config.yaml
n_experts: 256
moe_layers: [0, 1, 2, 3, 4, 5, 6, 7, 8, 9]
router_score: "sigmoid"
norm_place: "pre"
attn_scale: 0.177
beta1: 0.9
beta2: 0.95
lr_head: 0.00858
final_lr_fraction: 0.0
Below are experts of layer 2 (counted from 0) of a mixture-of-experts language model. Rows are named router (the router's row for the expert) and show model dimensions 0-127. Each number is 128 + 32 x the weight over its row's rms, rounded and kept within 0 to 255. Numbers have three digits each.
Before each expert's rows: "comes after" lists some tokens at least twice as common just before its tokens as in all text. This comes from a sample of Wikipedia text that the model never trained on. Tokens count by the router's weight.

# expert 43
comes after: "-", "|", " Al", " al", " non", " co"
router:167079116182154118134131157125099114081104143104113088144109135126142124101082171178201046123156128121105157097125127124168128124142141121095102174168113114141138145170078054077115158184158132072100160124148143165118131105091120137151115136145125145183053116132148109071119156074067097056112153132178156134155120139100174113132143078114121138085157151126129111087086114076121159173098

# expert 166
comes after: " |", ";", " 1", " 2", " 3", " 5"
router:133125091169112169131092108107140133167098162130134078140158102079123108056074089106182072145169092068091152133165110187161122086173158090137102133176139113077104139195141098127149123146147148062064146099134129139143103097177106112128116157112107209203133059106168120109150144155098134060117135170157173122119142115100153132115103060086140118120172158141162092075143141141152158116188

# expert 75
comes after: " the", ",", " was", " of", " and", " his"
router:126063109163120119136118163164141095185064177115131161143109124102141110161158133113174120101128127113062123142135173120130121158164158114123133120154151125156110133139129067111102135112122148133066135100118155162114155136164109162144120082112098145143137150188124082163114089150128126100150105187182122131123160088119105133044173089107100129039056109126058133027159082083137119150140

# expert 204
comes after: "-", "–", "/", "'", "0", "2"
router:123091112145112092099154202084127111095076205134154146126125138140113158136112172173192071163139144133114162107111159085127146150150137051120103111193157084137109112110141100088077085114152149140092164105114097212110123133175076147102104088106129141112106100114149144061149153114118144042145149133120096113103163114094118149091099094109136112074189080141121130108103086107130161159108

# expert 9
comes after: " the", " a", " The", " his", " of", " their"
router:180089127127115073131123110103130159191130126154150114090136153138150094145076130105152082109147170140131138126041122082104127146168094095138076135166148120077118117101145103126084048157145132153075136124147157177116144150114094178166113115143131163113091096127187111125111150135097109137101134118100156103095136144143112123155124116161158118140063105144081170043115101056140111124076

# expert 229
comes after: "|", " |", "\n", "-", "\n\n", " Total"
router:172070122184103124162126110141103111169144181112113104125175129114137145110111083151115093133136132145079124131148072179145122118171145105162109134149081101117098133255145063086114154125171153110112150082074155174153104107151080143108105105110103165206107121184180120124154130166126169094157095136130162128119110116088154147048141130106168112108147133089198098127118074114188125141156

# expert 222
comes after: "|", "\n", " |", "New", " Time", " 25"
router:156071124189098111095112108150079126128183188123159109116112117110157116177109080214168097134127144179111120094103117145134135112163146112080099122195099117146121143253137062065154140163116155169121137074120128159113117098146103138120135118132120137165161122102108073140126136117161108097093122125104134115124091151057126133055161136110129112110140127090192153102177164108111112120142

# expert 71
comes after: ";", ",", " |", " and", " of", " •"
router:118075103163162112148098094116081116125084164124186097115091120100164123094095086134211099102139117082106153150138117150133120134169168124119116144183131147091102128209182104092177120182136151082058143113113144153115099092137105160132133133116086133144133084154147128083137203142132141072128165172127119118172115117059147088134155101111136111114098094085196112107117125115131097141146

# expert 181
comes after: "s", ",", ")", "es", "ria", "a"
router:097120097171136095125092097134127098116139146153154144128141139149162164102076130146178104108164129113139159177122140087093106159183107107140117163135116095158105148162146082082142093177132145107078152105090119170134127098152077179152150124052124122122143142161146093095089168125131096114148122152126124118118143157109176093092197126134111143169102087123111152109097167078118146137143

# expert 74
comes after: "=", " =", "  ", " also", "History", " career"
router:095109130123175167123129171122128117111094134144142102118081125115133076108091182148209034130095140109108148121121149138098095153111091120110094143145152112116135130137133062147146153135132178090069128113139126190077094083109134142172107162121128149101128113128149096112099209084095051070116146144181128131118126137067135135181103109181073163117135107127146121010125193112150115192095

# expert 50
comes after: ",", "a", " York", " which", "e", "u"
router:123102089139123091138156175173119140158131141151134117124085148089088098138105093165166134136101128118112141126128167132126116147135093123136081116140139135135131099143144100141114102154168160150048125090123130167095124145086130190139146102100130124176122104179154088105116176150144111156098126132139109090153135198131163150126163126131149128165159093134148130127138126091131154148130

# expert 135
comes after: "\n\n", "=", "\n ", "|", "\n", "\n   "
router:161141094115072114110118104149127118160197210149152127121181150151128128134116064182101121149185122172127131135097123126140077116155089131148138104204113176141086105168159115116121127095151147140124093037078085206149118149209121155094096140173117192127104132169141117165135125178109144157120114106102146136121145162111150170075133162105132138139129140129095118114114099081152077113119

# expert 128
comes after: ".", " |", ")", "|", "=", "\""
router:174135129164173067070142147141117120132106128128103117093092159126112097104166110179144084091156104069086164156115139096144130130151119117115113126140133145123137122097081085140119142162146160128090109055160162126120168159131103156181139139161114162129142138130143110131091192128133119155138149139157109145069174224145135122124127081117144104127139125114130110090195113108119156164106

# expert 8
comes after: ")", "  ", ";", "%", "\"", " ("
router:160134133145186121143121059102096134131121165129178057158128130127105143122127117148211110083194120082120138140158144090131117094159144108148131113161117140070133138177154114124181094172129145065053130112136160132106099130102125092141125102145054147109137140189147126137123199145130092101100160148099128142200155150133145079103158068095098136167062088108151063122066145070173139099132

# expert 133
comes after: "\n", " Win", " MF", " Tam", " Kingdom", " DF"
router:137057124146094117137107120122066120167147157131144109119114138142155087130117111195153092095171194073121087125123120083138130141204077136149121120125129106122132109149157118087143163127157123180120120105109172219164114140122118167086118113136102145122105137160145107102070148125167112086081111137126176091133056102118137133116175102087113117150083144110100115080091128083166102114154

# expert 126
comes after: " |", " (", " N", " T", " P", " H"
router:148089113138089148076103131132092151130124165171157105147126112134097109111099092119176131113088146131096130118184158111165078175141058069167107179130121124097125140174200112184144114103178129159091121119050086180164162066167116147189132119088078166132092130128153076146143181152104126138129139166112142115113091161145142121124152068184160140124123123097134079111066173148144110167116

# expert 82
comes after: "-", " (", " \"", " un", "/", " Un"
router:133098159171105108092172172121093137105136235137113122123134155140108150121157161159182094136117141153149148121098131117161112181133139098070097122208125097123175129116132110096117095160122182104114122124131105149131123191158050172120112119139121136127090123124205145119150171128121139030140138172107169133098127110076147149074082099062105129044143124146186158112098100078104169135102

# expert 152
comes after: " 1", " 3", " 2", " 6", " 4", " 5"
router:106131085162132161090122181153145133128094172118162106109152134130097145113103159094171077158187121086112140135135140107187094132212181116109126123152124112127111117171139073116122134099171172182113136103142158121118154111210084132082099120150142153178121097117143135108166145130096140064139125121128098130213152169130146081135071105130126122122150140167150114052195155133184134105080

# expert 201
comes after: " the", " a", " was", " The", " and", " its"
router:106089108163094117143119124094139119131063139163090148115149182141143107110160121130134073147134138191125120124132113151161124154170137085058094155135127114140090121088134103118116133117146179113057127081102145163111138117130158174131106109137067121101108128199111058126141133138151103052164116210119132091107178156085101121060149107126056160146115134125068111102129139148122152112114

# expert 101
comes after: " is", "\n\n", "B", " was", "K", "M"
router:099065091098118163160114145117115093120188255160136136113134148116153129097115123164123111135154151115189136137102131162175112134181106149120098126193189130137118137128151105139168125151169121126139087043085100193128061175211146132096135140181093134128058135126182100148152147156103153151158140131085112132139110122093126152104127155152086113182092157080152118144110081123143148130144

# expert 250
comes after: "-", "–", "/", "1", "_", "3"
router:113074159138101145109144197100159108120087175147140144105106160118106121134071163167202083126099143121115176144126145150128156180132145073121106096190127085101128132154158084091103108099179137139106111125118094192104139098137111118115113077098143147112128076158126168052102205119133132038180120158156156100125152158073128166075109090156089120060171104102129137066127085098129210220075

# expert 45
comes after: " |", "-", "|", " Bl", " Re", " Fl"
router:145087125148078135120141164110114136169150165117144119109066163140150112129155115201197108104089149162093114135129151078128145158155164078155074136149139109147143125183167110089104147136113175106115133102097058158156158136181075149138123149119111123140107106139187104134136175142144142028148149145106149084157081127061140169085104080085126105111061131095168161096177129115186132123139

# expert 247
comes after: " the", " in", " of", " and", " from", " well"
router:105115075154169108101087152099113123097118157146126134121130140141119096102125124138162117146171128137115173120122134091114144115163161116157071142141145139115141109157163110143154100143125160100059127112168195125129155074126088118149133138124082123163159103155121077130136146071103103107148131117120144124107170157124184062119170135133085095187102166161113130005136116124133092105082

# expert 99
comes after: ".", " =", ")", "\"", ";", "  "
router:084090144126145138128105140105102130129112118151144160127068127156127137141162145153250113120141149124164120108112150128114075153134119118114047158157148163065172149158153125152125141159137172094118164082118118115119131145107060166113095146120127101126098136158126110140090199084150086018103119099129122145090144088119108104121193095108064124168136104144090133042090134140117079125111

# expert 87
comes after: " (", ",", "19", " 18", "–", "18"
router:120109078172133161136133131074146125120116171121217081138124080120115105093137143174214113120155119172095111127177175116117126098162108059154097187159120120132123126146090070120131112200175146125115098113120102140115089118142086156165133145150089163163145126105143060149099175116133092063098141184098156130105139149060190148113125128093107142135091113125159111116112178077129070090166

# expert 172
comes after: "=", "\n\n", " =", " also", "History", " career"
router:159108109137083132088150146089150094154099125122129109135122130129134079144102097201149094149132129107071147127135128158118095126125076151118131145131150122136107129144091146106171136112195177157040094035114126181140143159139103153140155142074168121123143121139134102069058120118115106145112141144177168116072134186076153150121141142122118130119147078156103070004147183125162088168102

# expert 5
comes after: " |", ";", " was", " to", " not", " 0"
router:140131109183124158102094135119126122134133185100149092144153089115091070128079100130166082127159141100162094139165099180150122144169134096147121163134111122140122138209124183141157118139140169107095115128107146105144101059124088108120104137099092164201147121105126138102080154099137096091115122091119215115129168136128108153066087115117091119129184133086152098102110133154108116113190

# expert 40
comes after: "-", "\\", " \\", " inter", " un", " multi"
router:168100099161081059123174157103141099125116178194172096110064144134120127118090130170163083111097111046130148127108150118140112184113128094156111128210093083117094147079165064107085094142149180137088148122117149205139156136189085108122117061083117144116130131115166128053135160123144149035118139121124110118119138159084135135143126086104146089055154067076184133060080090111145173173135

# expert 98
comes after: ".", "\"", "s", "\n\n", "\n ", " on"
router:118121106135172087105172186155126131139135148183107115121117118133133115118168120180137133110137121072087161114108162067113147142158105116179101105137141111128144089061117116160078121127153146107065155062109144144132155165122125181170077124154068136071123120156178137093115126138124127175096129189161070139043163155130149078127133110154171080117143114173090131110127101069120172197129

# expert 37
comes after: " (", " \"", " ", " pre", "/", "—"
router:137123112164115134074161135118143151126167197129125057092102123155132162139183098151222128127150136164104151074136150078144131161159093111072097138179112096112153121153186126135137090167166158109142116125104125070153134164195079156129126136115098105132094115072181161160111149153158104064108143128131193156087132144091127137049105102081174128046130122150184157096115110091129107103119

# expert 20
comes after: " the", " in", ",", " of", " New", " |"
router:125112158165138095084175165102113142146086154159120069135079128098124094087086093133126053104164111087154142123133115115122113165190138051142077139201200126125126134143135106143128113123135192094091147094097165151135075104110108156147111133082111138112137153105164079139101137102045103109107130198146170077102140141101152135089165089133151144132116123161151118125124151120138140136119

# expert 193
comes after: ".", " |", "=", " =", ")", " Born"
router:126101132095149100107141176133131126138127181149178102131146121100160047117109148142156103102105133095134164100122157132135122173152082110165095140115141154173082167093094129154127156152175111159120098108088172156125136139188127188117064156102090143158108126148196121132094139152097127109106079176159169121087121078093146179093114107156161121095116132138084118132170127095117185164127

# expert 85
comes after: ",", " and", " was", " of", " (", " to"
router:164078106176099074177111143132122122177101145140144139134130143122108101120158148134157084126114135161090115119137118110133151182158174113097098099158115118120127143135142110116146134131099173115109144108119150178124126146105099200114116088113111121159116120202150137129089106123139089107154145178102136117092120126107127118048119103075103130084057101142082154030146124124140114160157

# expert 73
comes after: " the", " a", " The", " United", " his", " first"
router:145144086151104146123090168070116116130132158114110083130112122119118085127122116143131092151148107129089112130102116100109112158137155065184092157159156102072104146114162128135112110151157164102102154124132204097125117114124083083110103088061078135166129099128165126154142135139153128122106183117124163070111158076122118078131109113144147103142174138113157126101131081143096137097155

# expert 145
comes after: " the", " of", " a", " his", " in", " The"
router:098072108140123093151126158128158115130048139165111143128098130126094114145133127114156087155131134098048173121163133136153129150187103072113137138174142134119108128107131073111107117098160139123026152087161180169089152147170104179146113063115081152108122098220148090169105112153125082121147130189157151114094137110141097119125159093132101109085100140101087119061128085091122169157098

# expert 211
comes after: " of", "s", " in", " on", "ing", " from"
router:138079066110119114168149094085130108153130144209179133143143130173116131131073110166182104169113160108141155147138108132127113101162132115128081117177141153084149114159140102135115137099146167147097155080146155178085111136113130127148177107128077147086097113178127089129083169127088109099166137153149105097083114155101122101122184099139080102160051120133129135043071143060142146120143

# expert 197
comes after: " |", "|", " 1", " 2", " 4", " 3"
router:096105089165105117126131156128156126168114134170136031131135109102114081096100101127135101175131122069122136124142144137141132161180131090182143183160084120118088127192121126144123165170158132119071109138137203148116102070181120108124091102112100126204132108112164103147127131164140133095084132155159184119082162106131089080137110114121163092099134158132141112093152092122129145139167

# expert 119
comes after: " |", ",", ".", ";", "8", "6"
router:104133134117105104113061139170085102128099142113106078130129142141109112091136139147164120116146086131141166160120125183156091176161102130099094113143121103079128101181137073087161121104141133151082170138121142212124091119083098101133118134059122126168140109090105101086095226126144135144146159120128154100129137154107123125066170124108130152140194132112139107102103094123094157129192

# expert 200
comes after: "\n", "|", ")", " Genus", " Coordinates", " Awards"
router:128080125157126114132115121133110111147127195134120109117078121109102120147110100196145140119119136187105108151162099159110102114173103125188110104165082100132090123215172071068186148102184159147091105053077136185089100131129090155087159082137126157182135123196122138131159132166152122106123126136131167121181127170154106145095154097141142127114124092090149113108148135106153099132157